Weights of a small mixture-of-experts language model, trained from scratch on English Wikipedia: 32 SwiGLU neurons an expert.
Below are experts of layer 5 (counted from 0) of a mixture-of-experts language model. Rows are named router (the router's row for the expert), gate (a neuron's input weights, with its number), up (a neuron's input weights, with its number) and show model dimensions 0-159. Each number is 500 + 40 x the weight over its row's rms, rounded and kept within 0 to 999. Numbers have three digits each.
After each expert's rows: "gets" lists some tokens that make up at least twice as much of what it gets as of all text. This comes from a sample of Wikipedia text that the model never trained on. Tokens count by the router's weight.

# expert 184
router:475558554436538508437568505471546540464549480506475566468515575496593561485506532497518537479501442462460456460528408525548516433517525499456460509522525429557567555504562479521508552492457518533454484564475547512549557482450519475461473445446492496544456526530489489449526521492485451568477489449525472500471510411550555570457483530450493562434479479530559555521493538506509553508530454450562499506477435510551492487551509486464473458574492544508483457528466534541462443517502473
gate0:575612500472572501571470479516481478468531481514428475531532558441536582483511455529509505517588535465501449495518475494461507488521519472435505506536495466523525603500493540545453517448474500502472494495514480491425490469458514516518472542509510488418530512528503516497479570374490493482502488551478462472532541536469521469467480522403559545482443447482495581442530561526550452446568474494547486558528531492445486473417454589473465482426486465458494508491539477494516492477495506
up0:541508467467595502551497510455433501543550553477523445509510460464409513492467499547508486487507462521489433488497527517477534439509564527497544492509441479558520590483465484517509408473477510591468509507453453476571472509485556511500440489536481536501563490492501498459440505455475487488545478510491534519534577527520505529415510493527486437444522478441451482468519598491549528483460498582553464553443536461457487470456496559464492559433507503477447466530558525545555403443495506
gate1:501598487456525525500549480500473543514548477513463470353457566466537493467437466500565485559547511437483476494595556504549536483542506505517445477522517491457551518506555555530506488438531501433481528500453450525517439453476486550483502557517504499451511522493449494451521534526520501534515539484468543541484529475530557503493446488410538518538461516508507454512492569467503503511489437530540471523417553539410468454502447531547488486537470568513519480582515563488424484512431463
up1:544471537444507491525477517503557497387509458497522504569498559569507482547566410504474540498505472426546499466469485556469532484469419492500491535527460511526562545521503527577464509524448492461506493498539521448431513486461493461450471536478546492447488517562516530532490488474516477523517491559533496466484440481507628358593479546518546551474479456495554545461505472512526453512561558519446513482518529526445480517512519502447440481434489529504509483489504486491520553587530463
gate2:495596488477431532507445497477547560484468477509487557466531573452531548438488524532590450528561540499457470478526469473492487444510575475510494513479486455483561452527491534524484495424492527516449510496466558545500525491483501526508459542499484484593446542509509473495534508474461514553508526513458504485641537531563448548542490524469580429452493475514450512472501502538570508496571455516522485496418508502420497489455398551526507485540506477465476469493497505433489450524484592
up2:494500406541445486497534521466518503455483504493520503532454475462496546460493508529519504494484530522468467472501457435439472428488570503530481519485527545467485482550445539506509462474528516466475491431459576520482475495527488511515482554482471461524448543487540502525544529492491544484522496611429480527599497512552475542514518492461618430511519524515480497460511567512590515492577439516458556433460519532488519491435375515567501469510495437486534483450512487454478456518468622
gate3:468566481508525556428500489470541472466512475483475542457493469503446492450475506503491498422520501445463470531494573557543559482531527483498484491486532513587437550464571441576578511466520485426438523493466515515538521516501498421401466536530488533546494477497469478539518477577505512536492522476537489598446478419514560470454475532538486468586488485501463484642464416493525544478451494489495484574482519537521521516552509531529451501465506509455460478505486527500506530504495412
up3:545548460532485448552447511528446493440530480500459585522488583488557493464528489512511506444521523499562439517464490529446444458478439471459561509519509546580562540530534480568502566478476516462493482510551540535413538481489493466500522516501502481438486507504498503543395488470504541449529466539538491446486475445503570506522491490479527574535494421471483548471543477538527504452487516475550494554555553485522503500405535481525449499412493363513474465466510501549501427473507507
gate4:512515485563509485428488520531448453543475518539489581508506497509530524479501468552550527502498483517525414526530520588571509424506504501458465454590461530566525579513484500541592453500445473577459485525541464451452508501489517521514496405534452495516477518434495533509467573432519427494477464526484510435476484587536486410500484517504506496452496474473497535473457544560539467515535510507499495548455519481534464513533574551502539518561488489500491488592474467412501592472521486
up4:518463557538509460496422516503532440570475517498502458505490480538419470493504440470522475478459475484499474577547564536560487443489519475510480473543492531618495625485507537505539452500470495486531494484512404511472583536532504474559488428498454516543473463493469515541489548572502456449457464480505508433456514536524551444480543517568484485456498504525518562463464563489497519497504484472550477499467498474587465516491556505573515529436496519525552508602463427501567545459489490
gate5:488531459523442531552405507516465505475562587491473489503635502465496574483470547510489464498498481476384508519510468497470509558500506495531507490516545449443472570475493473561517439433518507525529531536404448495454473475476555467507462510542463522485513502496530482500496594518506506494460508555550507514465547467487509497415464490552423385454471489539494506522511558492508497464529464506429504502499469480491494524418458520487462515580450509489445535499543503559520434510556440
up5:508469467475498470442458511512541466487488429501505542536539544480586564494543480517443535537560601527579451478490461482455483561496500484505536510498569472504542460502474499547457513499477503431507490537563575494425510464510457464502496513472573480410509537512510445485464493437507490431519485468523497474517473535525547518455517496449542511407460537466566552425504459500545502467519560493418474428581459523507513466439425396470519497484500438531454491478534479437481482516517513
gets: ".", "s.", "es.", " season.", " it.", " years."

# expert 71
router:458594552445521467511532518433533517482570488504491537497536497531529557471490544477556535432512444429446467491516449519514532432496515524458460484520517443550559511488552446493528561508519530533469493544437529548545488494463567499441459438488427513536446510519494483485534532447493435569459493434583489531429511467559562515472464570481479503453472457568524526563472512524526531508538459454503497483439432501539493500513518479507496478590495552524411476538457556553524446508523471
gate2:516472488523549493508548482548513530474416476538391576477545517436536503481476468516563483490520505511481423479538447525485538482506487457519513479510518483442541603494485537495517517493476477541505523513565483487403523484494487507510506503448436533492512531539431482432507591421527516488482455513534443455518589479469472507552512513546465581447484371462559551539517569619513514471543510486545502575468493465531492479489572513460463440507480490519529491516450491509494495473493514
up2:554450498530507444543527551543477464516446541483447561534535481453532478503497429538601450476459444529509490502497463455466516452470443514489501548513475507428553548518521547481498442543559554543504487467501466486384494535524446567510554511508421471490537486493489526509462585456478518533506486503507483443507546447542448400564555475492522556484515434436500513493526554541502468444520509508506453498456482434548497534424576571526499509515503498495520567500507505549541477440494563
gate3:530521461584540477545478542497563544533511506509401567537532522494590505478453571563484510531497565574506466506514400440516497486507511456448521520487523492555545477482554397512464486520510473417492564603466464517448440502471561456471486480506452463493461517564491490491516475535513543481529480527589550488498487510518483442505477526456426465494449465514504554555458528489542462500461454502467489545424488493516468501455502505518542502524470524552413472503475519499461577521492437
up3:478468503507430486496535485523487441474510465528545561451499501493463440535514460454514473550492509554530514463505483514502512518508513505552455464503511514468529450526513653459494532495488516483466476430518492497444488483549506579609569499470474501526512519508451484458496478461519455419506492530457438494521478443459501556500527507557524595506511533521447490438599544525458559523513507493507529405518466484523493401537536514466475491510480487518595493527496472616497453448536575
gate4:483487499561451498497477488486481528468559427524513480517472562548513539438462581462508506486546522454450473476557477541544558411550555527588504441551523488492522507489468521541518463494502457439528576461448478502526553505510544487457506569479417547535535505478477470513490522498537541525454515465554492536455539503528501453481517545518520473474493476455538508607485519496488463542481509477437461489453520577465461455491523366541549505495481525505399516512454552544514464533507397
up4:537480419486513436467514501535483541551505512500522497505532509515456551527557443515492549514524493437553484489485398500547468463468505522493339511524530448512602477499474489592413543480513524481502475522517535487541482472511499518585504521498433513476481498514558484519477513464492504560512506595430506529447403541491567484481485467455557542471446457492478560443521569515494507503535439537460528548510501528455547519594452494495511478441464516520449476475520496519465478522523552
gate5:482510533541436464488491497452560479438471474515521526455546568481485520590516482486529505556497521511526481485555489459460507427491484499468471510468551463485535494503449549496518611529485486454560518508531494560490519496498500507537436482416517480499496536535538474522538544508504495494507530534500489433480560439444501504502524558487412538441444523538605608494476450504489442438469443455569548525498453502510562454494475438471493445505506571500523418516408449494525563509473567
up5:446475446492569497510499491416502506428496447500465491460412479514543576479490516448439478456445461537412537497493493558520474476504505511436490498508462437520470528448509463472511484511499513522513495529441509496571526533506490538436465523500508517655506481494487519543403487564487471586497485468483492558517493486483457465532551539601496526596494529488487495582495579515473580548465444536549529502506472513500513490522553534485467506454529546509543507523516507496560543559503438
gate6:478424400480543489492525469517504507523472468524458619471493561515569509470428515520549466421457508464480423476505391598560520463530482516486479517562509477475520520517474449415543516489524456581436556486513469517543533494509549532551449524490442500546497520512477471502487510424521495456528481502482478518566558556508550454453456492516432525507451439507502493490499551478593516507553512468526495530394502540485466474487527485505477513530479512532434495502454463531478492436543489
up6:480561520524508514507427474466548467447580466505512445542446513471555472505548573462493540552498546554522583485512599503505426529505535469600529489415492466491401500508499493534526509458482481496633516505504556521510493467470477485470510448508575484420492503484486470510542481538515555459464502589433530536497491531500474531500463516463491468510528531504509510514465454498469465537460460472500509489646524548498502475554458445499466471539505463510535510532522446436487524551462503
gate7:513445431502527491474479517505463537444532482531525553485465563445538447403487432499536546519506538519457530479488462460501564469508547487386456460472520472546527537502588445522517526525507506486488463502559460545446498433465476529516543502500492566428483542524485514491495484436487541488516454425469511481470502508504566556515489434478579584543438521486461591464489396536466511454443563531508466497572481470476448483481537479468466521563463494534471505495546453570511520524473494
up7:526475550495505517491463490566502568541477497483481498505502533509560507485532560478398431467487500508415575538533496577505486483495425465526452522494492430468502419454431527579408457439480511558532545543486597484579552493505509445504455518524521493570504496489563474470530522521535528551469477530526500579466499500526466431494418465559390475443518466490527454514537496448494536502518479508499518487509473534459552503517490546523500494447485567473478513563485486493490537567504443
gets: ".", ").", "s.", "\".", "a.", "ing."

# expert 196
router:452533528458561507523502473495497560441509489556436494422579536471527502461461546463603557501512475465399478468536453518483594509500501501433466460586476492502615501484508484534493506470487464519465556556485480518499543469454521502446485483411487514520456551506421478514489535436523474504462460464522475511475517467465614512494427537499466564402470446542495487559490509526507534549575480509500491535440490527518466508493529481463503440525446520523500459545477510534489487540536467
gate0:458528545419555495497513528470530485510506451551506484504523577489529571408442563469532546460564496514466499461525504508482564499551440524516457477429491406500528495437506478518543492438469475601546543508502558487523547514492454466426478524462449538539474553449459537462563523507515466497512498477574514521374584526552578506494449510478435526446563503525505507529474507528498529499524505480543547545462490554442461463517546517484452453501528479491430493532470518530482520474495448
up0:515527530504472552537487486523494513478495465463557521494500550563532549502508384507474509538608459488567417541541522491489511527491579501469484456474495501483497535429503569484508446509514473463494435455477514489526566475504497522479506532451570449521475448523560508470527499545461508495510500495578507522573429486563604494437473532468520445449501459490520554567510471431481402466526493523494551396525439537517473540480470464395501519476515492495512550461511505522540467466552489
gate1:455547516486542507529567504489514537498604508521397494497490526445474499490421493500490506433463490520389507536519445508544514436478574503439494528564500535512461507425500479486513458528494497540520579477404514524480603500528592472439438475530551430525485463533499532461535438522494477484486496518475497470504487496481490551525512483487449532493490498536508431531460593529529555469495503474549519521483449467521428523474522574474444547445481494536478550537492561559501468507536574
up1:503505468456511539516494502416517492493496486591510532530472402506497516482460511495508449572513506486554497493482548559522523510483552455474465498462489521580557524467442483490523513553475569492483470504587522569556580522447551580515428488477458473467474517377525446533520507560462486474510494524507482456504500542509501488536459475573480478535504480525487466571590592371446489433555516513530483449488406478455536487499509476501470471508522555501510492479494490529483540463473510
gate2:443554478426565578472479512461483552529550505549528535516476532522495494483457506427524511532504481473458495481488545411507597496546557524472512446474511500519539558430535444485519504568459489557481501485548556527490590533437491474461475411413535517559504506491442503424520522503517417485480493451523520517493486472522503479441509520483468578537539522511478503517489483464493545575496498503508598470483507509566535496492552503498506487509439497536385485560479489536463396489509453
up2:551539427513477476493474520515535498466510485471474506515532500485478564532520503510488469533491515537458519556490548470576515452467532447466445478498481496517466547542491471501460504511530535524528624525486555527477380491432524520527497509440500485564506581428424487503502502467425364502498420469469508513541499492512457493466514518509543515584497478492529490482423540505483504520461549491543530501481585504477524526462504501513558442497391441468424484514531489508600473500477565
gate3:468533534535492438473514511481476566441565504458441489488564536559514478439462497495528618481515483471466490501540472585456554509508537425477406487490529463499494523492520524537479454474522479506496482494505499536512526502469506406516422545536526552487508517503506484460513501461518529553444439395496436505518542530443566460481393527556443552521488533555567552522493470527590490491585489503519440418488498511495503517491493458523526483552443530514478451427469504528517493482550467
up3:436504492448559450492475459461509560562521460511532501478531554518517482477548499530438502498404530532586535450466497437583553507521503469564485487534529564480528507512487473536494501573487487506561519453500504505490518433527494462549488464506460544466482437514420526551545553510548562501515522522497531548467585512467474440497432520456491471586516566455463466474459518483471558488475481525464506531531528455429487511535474464478552476571496472487540563530498449570493459547460381
gate4:478511488477505563461540437515603559444547434495476540476494599444458565442496501467501534540526482468453475486536501490554520452494501472547503453548451512490454540455547475497564557459528460540511482493490515531465583469496502492398465491495507516529482583518543472486562505531505421476448440460505484552489544449464554551414495506399500490448491465448486522526539420473509594480488493469530515492506468522507509527556447504483552471542562507507489461530516527525471548542440458
up4:536463458518399540518505498495503446498448444500543522535534564502446546505525486486470493500569463533452474528538506382509615527510523467527467500446493505498488513505584460531476468479571502480545501438538496468484554449510483539509502555529596493514486560467536477543558459481467463479463520498543477516533492490540578442535481479498480496542474540454473523553529513408484568508470487528531470460525447499521469535465501536571521425584446508474525479524534521623474480568512511
gate5:484579508467534564485556535461502517480480502517490529462495519510547600456472496480545507531490499464421443484535415504537495451492451532504428461559538505522590512498537466571489446520465476508459496526518495495504540445448484414457464492525467485525404530454479492556563539395558526548470429481591454495551463480492473513409514529481577519444434481501475556494434495571497572511508512474453527528496465495488529513510520487513496514469521521597508538498458524514496542508545495
up5:549419490463573478489474541500490459521522497472492498543465532469497478448510489545524473485486515462479509451547536512570559516531511481584480533475449494539481437536528484502528567500523582563596544502458517489491410475453473475498460463469496528507596532464414461416531536489450471435509467488525468517530577540468509493460522496535518591513493506529496461512451518499358506537500545487536489484446481543464446498514518553458476503589518511503569534467469523519425522450485544
gets: "u", "ong", "n", "o", "os", "st"

# expert 87
router:442541545458531508480535457479512501444538451563467547475527542458523523456457542459516562449522419460454458467550459537506537443563529502425477461532525473500542570482541469506542553538479475536457542530492559561553536458492552489452481459444487528557470541534434453493544539420520461569434468452547463526475531469514529560511436535449465529466444479559549528529464487510531551555522481472552529547487438519472478441551507478491471469541475547554461456543451478537485460528492466
gate0:485533515490542516486534478423534536444508516562466521432449562479529473422503560467505555465495474545472523449579461486610503493579555511479491504500533432527549545510509475524534556461489502476472567529519485546501555471504508512497462504489471523541484527513510456485526566464529405527489465404475462548478504495552493553494469504466471520541406469558509525538410461522502523532527453498528489519459440596481420516518470477494476470525458578538509465560460541521488558550530431
up0:541523414542505529481502521481450499465502561558520469500446513508492399459548526470449560510459526576495568480557496455583490525554555540517484533438490495470544499538505510503476485462561523418498579462536423532481534510514467576577515548515488489486526474500527433531528565495516449522541502444396522530497489495544434479506545449484474452551440541532477485500493499475451440506473492554462456468479478603452444567457513542485521534464495503521504519505510563537502551547455479
gate1:481560518572543545468506518494531531473503534506496558458491569468536560472519476410510465463517447512494496486500468468526519463577536497479442462525525491538537569556506504498528490494491530512442511511521521537500448506507520479463474382491457502498509540509428421456476561376487438528454448402512468574469482494493513571429396536508534532515432460502531490535449489525537484583572468481518479544501501518564464484486497463469484483504453564538469476533446517514502574543517506
up1:468512510578502476544503509524453524527517574499560518509477517452457529500515469475494464504509429567519536507489503485479469479538522544480492480584530532523498578597514468436508488476511536429494545509531429482451434535498530487500488422564468460501533519470409457532469550359477496518466465446468516532559430520510458563432444510463526512549433483510487443504487518555548435493532484550498465551483549481528479457434523489521554501451501487510425465543460553533482549545473545
gate2:502543491465497533505501479481504525476540492505466478493544493518454510484452610455524468472490439497451481501536514515511506447605514484503394477498439508514591540518473468487529558518476510523516517501480544598463530482510525420502472504471441515509494506558450510467534586421539528495508517423544474499490503480511526530496464533513482564422422447582500504579481527485523470546520482437510522535512425542524402479531516478505477420534457563528507468514465500545551395553527496
up2:487519486556542466561496564539480472459476481488485470507519510484501528453457485519532530440508514532458534535386526433427521476515529468432508516562501527512464541517568629439458541555517529461499525491550442521431462528453488434530531473465491450425548507437393467560473541490509502505511583438489485490516428496477467483471466542552506507405505495503506514530486514522547540515507490503460532473482567475462513502395519512511560514489505567443490518570440520502473509531477484
gate3:538594525528561472464561469458494522539484459647499500438502505509510520444553477498508501462508468450494478463505472509476451440542464511529460484521556429546527516522559499645518587481499404506553480474432523419511433466544496559507504514460456487481481524505490497503472570438522496529439447540493458532460445461437525489474514564491457540460489506538493512559521474500495540488543455505536516498468509498481507507548554547466464465556485535476528461580490498547488492497446514
up3:566525478502592501457484532523474485526512446577474548431505508453516501380489500487526488489485438440449555449523519488491502477436469465581487485534599496521568516571476515541585523454529449510535451506505398531453508483536467501486526478524476547451488493442454537556535493516500541563443477402420483460465437540585446515475484489552439510497473524535498452515496427491521502493528525470492498486512529519475489473441508545486558522484516518489512529591513453478541501528472533
gate4:509523511493578532527501487473536504455539550546514549539526543502497468499558458424521510468469450505499437473553445476470565447560453477527481406487529494474563583467479470516542557522450462499523464501501606513549538442497525498501432487486480495508429525479539442516542450447498461510490482481494442571485435508481485574414474499461461545458376556513506595566483527505528511549513475554530502507473446508519509510516489527471473483514467474547560466563433567512523498503499462
up4:552496491469550590468442572522492450457510560579521520545556544473522500496544414467516521536430507491491485481483481451433503528491528498514493490467437475509541483455425552536485479538523455535548451529509572460479504463464520538490490477506576493537543462567543486484508441408458483500557459491457459484536521465437478529465469477446464558529620519474505543546522502494450467580494532487523454444538505433500502483476505559433462505490510483470549512494568418508537425533489490
gate5:476513529478537510502535484495496510461485520567455579486531517541533482438430504488494537458555492492519462490477486535487516488506504477439469447526517443521601516469582465540513515499515505552476480568466464530507562462506537497452459439478421533513491516451452400519484503440564525524482454428566500514451510479507525595505427526531466469469444478471573540540490496554538540441542516412515529463502456493498502547519491516447497523495479472620496436559423564512500495524471421
up5:485536533472525573466522493509506482498528534486533443493500470515457535426510508478556492508537492475417459490573445492490480571439561519505464467521463512507495528455598528591611471551505522514488453474502473507474441453513518436498536516506565532513477482542578568422542499512459447464471504525550480529482466462518528489505498546449527572435571436514422473510441444487463470570496520535530558543523435449519523519543487485508534490525466519410502506515497443473518404543524484
gets: "ly", " was", "ally", " En", " had", " has been"

# expert 236
router:470528534466547526500589465436502542483579523555487514458508530452539563491520527477550545485570491494466443425550447478521582459565544466448450434518549458528565521492502512602511515501466481486475559533491570490540506457451536482495491518464485541500487559542493487459517522504541485512454452508494461543463529460492551524504426550507424552480460503521552563497502494557497524558502451482485524580517500499531473445492484503385446487566449554565474471545478508570494496513533449
gate0:496613570432570512445506397544520495438490498528472522531532496539567545403482513454449534503489463458436480472544476493477525482518430498486480463501515467522551494479569520518484502425490497483470488484407592530527532496492503514532479469511508514507434513567473455526487543526518509580571478463501488559484480492471527480504519532436546468420401537544561563513505439490490551468484472514504498542542492495479507468508450491471459500558495454571457472531442491565489497588497495
up0:463489509493562517481479546581429515464494511548488419453470515520553491492482472448653496554485560479489543496471504448517512522478518489521598473534482525575516486552499519515515454522578585503533575518506429430514564472480512500454467510492513517435477528528446425468475554458561490527400516500508536464499479501548504472492530457480519485468514508522494549496478584479470544541460550487463456522462498520538486507551473549432468522569495565513511470563473551479468533454458540
gate1:510534539488476524428472543527544502504471468522430511473584554484611499431530496457494518543504472516491458479513446526498501590506471387460556488515508506508540611500514537514533529511522454514474458506526488509522525504519501467479470458489442480496471567517514491421443501410571518574466503450551492542462496495506528551474390525514505498523488435493572546505554543528490505484488477511496542490489485472544480434504500444437396491524425526600466518519493505456441504501536498
up1:598498473411492507475441508623493481574530531499495504525481465458491510430505472486498504504494514495441494465512481507531564518480529481490556526480532534541559538548510481457522460516536520499517509488502480487449475461463502470497499501544445524481514514465520486521439483453524488541516437540480579529530418476434561517545489479458551577483509480468548446506528418532468524559462580485469488503509510421499499594501504497376395485546481501616518514551535506454549495494511465
gate2:550510534559507498513551422583507496490573521507506549470465513519428509545534488499499530522466502509478525538567474481493542448536611403467454530502515457554499467494524520489568528547502505470499512575519527472547532489460532451484490460493500505487496489468449416466473550421563507482518528432472426518544550470529481523464460503463527458454482537524476531474539445551468521532431502495489477496486490441536477468491449494504501494550525502521421536629492485574500391415473523
up2:445513529543529431522560543484415471542469494486594508497438549479465537452465452477517530522484483462463604477501494462481589490520460613469499474467538486468510547522493439420541535492556519474475513503530496501469498517501474529508517489554490420516534500465496528441473457539490484474487416411503495550509467452610441482516453495495540556532491486504537476448463453577454509562508532509488556499442535426498486567529462474487434499501514497502539519463552459414524503513505465
gate3:429569529492506456487560452475541471507554517529455539457493490491516518516500562440476482484502504467477499435537473499540561440524564482469466548448508499536606476498495495551504544480484480553506527538524562528547533406495530513445479522481511556561462507533535401524463517404525472551474518456538450518444514445465532491472405548456450468483440458572505518506459507580489500542477470472506493517458478516503468485536493534435426465609466514474522438511436463551485497503546494
up3:532462492488517468476429473526531490452472446454552559499587547488491489454467483530539535452558478514500487557515510551470434543519452547478486401588537477493416572452512514450505513519472468492516400483464428512476460564489497477505497504502498471505536531549418583458536527544517507457513416515518504465508496533537509556481540520549499542480520476476508452499531501442541505465565512527502505469486494495503510509508553407533548487391597523547444537527545496420477509515460454
gate4:500594489533473533441579444490584507489539486558430532458459521520520549473497515432531483454529477450436480469569481509470467485500488455524459468538539438535551463517584496507501513460535483534512528519551545519555585487528502503463433439486469509535427518525479387495461516471522435520463480471532483478473492450532563530438455503472504478480471489577478514499508509535518481539508437492494540540479451542499469426559511507486512452497524595560533453589470456519463498546575523
up4:489589492554431588493557517492528516602498518538445507419469452472494559447509540467539483465518550499436504548556525479419409532508491491557483521474530434537539448559515527535485485523548483475526516458522510503490547500482456509491508520507496469530471548451567436493406498509475499496528537487475529435404505510514502486499429444495524466500493525516474488484534526492448464596456449501464476515494528546456498444487451577448564480450517553521547445492554485560463506513556551
gate5:454581514463505509469513545457533510445543483535473524484559496375514537475513514467520478542458439434502478455497457549495514470538491454408508501569462475496553484452489516523441539468492441504471546539529520511538509495483517511505472504516521506521479533548491484449504501551530483543487570496541465514456477478529531498381495530486511573510442406517530484591421492578553488560530524428532516572465481511560454407547512450457506475476441517495488429515508517549487531501495422
up5:469545503489479554494460582458537461500518519455481496495563457477534477456521516482486510590517461478542492513477408511469505520474538525449508539442458543494570488513478543557438533465478465487528557497484476482563450510506498494523483483515550463457500504498557521530552454522526473555477599554531508464450461495498551473441545493483514557479491481522500572542509516571509465503466513483445498584467489529523510354530495492466518464445354579510466550438529524565502508459514475
gets: " S", " C", " E", " H", " N", " W"

# expert 83
router:463541543468540472459550468456539528464531478538475549466546530476549548475464552449550540480505479447470463458549430536536536467546534484488456468531535451520543533465538469540546545539450483553464520543465565537553516463486571492437463479459456556535455540552436468460540539445557489535451441468527452542468546426500541551479456541468482526463474481563554533526460463522535558522535456450541547530463458510545448465541505469458450446561507536531457459553457478514472477549542462
gate0:550592558444517474478503478453555506430563437518516538473534519525628440391472542501492588482574502490471383466491414492562532452542533488500496487479523495499603568431488525531503544504472499482569530513508491483503500436449538455490444492452477494510468501541505497483510554498511451497469521497540504502488534481509556531478439529537538468505502496562541555502489550548509518456508436519504509467515451517513469473511560421489508445488451516535524479491454506496455551537549458
up0:470550518481572533424494495476591534533561581461422468471523562484413473537549548489583503481574430548517536498539516582447438520471507442443443537532426469507523535532524455523510491481525467512511448500466517593534543484489508476474488504524492482486461530482419526523509450433491537503529482469492497509557412486458425584458575486495467528535496420510500543547484509461545522486465522481439528493502553480478481461488480494466444521466484571555486455498511476475540493517473503
gate1:504522544455536428455528504447504545462539427520459553498554530470479482461482484444507522488533543473434482477544502515566486469547520465458394462503550462570571577473492446533576528498467496454509516531553494507538530489481474480509462487466412519531411503504490474522508611481513508560449444464544469519452515500538539482486497544504526536486460499523489576587450516493538587497548498468494565542450468509514466418538510471440493452519488518578474526557477517525497511547542441
up1:465571429552518405442552488470502487503487438505441442471508467471498581556556482518512551538528413484501532608459465438615464507520457488495429435489574491491469474441482508468489437399530480467500593482535488569469512480520496519577472555509492534529487490541488468539472499486497509472494485501497453496494478508526514488530494446488520511507536535429551504478506492554526463536484459492495515431485485560496508509604601577511500519521493531488523476514484455487552467515468508
gate2:443539538502561476492545491448527575413535445565474570409519544454538571522459516466510488470546427486447464433504485502522530512511529453496488474486521470565494519500513456556523575465458505537458491546487583528564505464484529523466465450464469526544429573572433479480520539437488476503438459483565459519490493447497480581469481515481470485456452470530550558572491513561539498552534508469550497566476462561532500467520549493469486447508502505524442465522451546514456472524514469
up2:543456517454495531412496500546451435532501533445467433565536532529459427460484539511557577461447539507538430527532475484460493430521475496454507480578471455463545518474541480443507460605488454555505519549486445550473548532497489413488499496476476515441514477476560481486493529505562486507518500485490524510527542521489564516520508537463493534488504467509431519441468491483505530493510444477508577456470472432455400514492488462522491454540487542523502466539520416528583572491587542
gate3:497553525432525522516515444505539555496529515538540533492529524523485503500435559437556478476532468395443497459536419477513522505487494450466397504505511509495520508484499501545500461506409519561474515544484530496538513453492582499470468453484509523556464512502487393459575569415494496540475493491565472513493518458493520531483497523447485516499482494488503541533502422577525497542590389421525493484493501551472452484541603449467477481520494525530487414522468504503481497484571460
up3:589456503503475510483478590479478503499558543490516467530447499498574457459513469477402498529501432536463472469549529484537417492472516546501546467485511519481462514535538528519505484493498546474467583491443455506625483493454513600489492458507520520478483429524496504499534504480449520451469549458499495456479474521488587507489494485516427512535538515492486498556462572499507470504497464481468449499520521511466410536516393500499505564511560580468519516560472472415575557527492580
gate4:482549505452532505511541461482522505504500483484462542459515535522557496482430511468572508473485492467500490500536452525504530458512559486447481486550536487511516491390511425556556534504404496539459541546466503482526473462453607467501481466483461491522474498487425480510567550449555487538467483427499512522515503498537501579524503586475500542473410482574548533569416471506525587558494468450513536514504474533547439493489512444461471492543432505574528463536410526517491471527562473
up4:459527495534488480467541449525487545524528525450545508508513439483430474546484473551477576480505473469545524547477522507513508465479521472429441549532558458494517565542573485491503474545583480481490478456478565559469551549479497562375489547530500508530467513556504523494473564499497546537523499566547492395478498522571385475471448488578455455593490458509504458550492517464486497484500517473458520443523498466540477487446485469543515477460437526498520507444512449545437458474453537
gate5:522478504458497422507531447497556550442486494542434509456491523537512450485502534493551521478505462475482478421523491476520549505490490446464510495573520501496501583481497440569535441490488508496443514558494539551552491495503602476454411505483461500524469495495408499445520568430564475436510434461526521526484572469528479523464507531529496506489427538626527475494517540504476508580526480506547492545481478524469471511536508441499500476591521604534497454545435501496420509503544482
up5:542466444450473481478559513547518573530515472532449482485480503518564471525503449517475466443461478443420571443530605515518525526460455500521564433549512555451520546528499556489496493480501433464495512497505540441467507518475462403495459524535535464476524497543434461398480532474414488535523474452409463531472514502519485487442523486526569459511523527488524481458536580457462489546564499491546569460537508469428453508530569502467459522486534563542474510459526477533531518532455518
gets: " de", ".", " with", " se", "000", " Mar"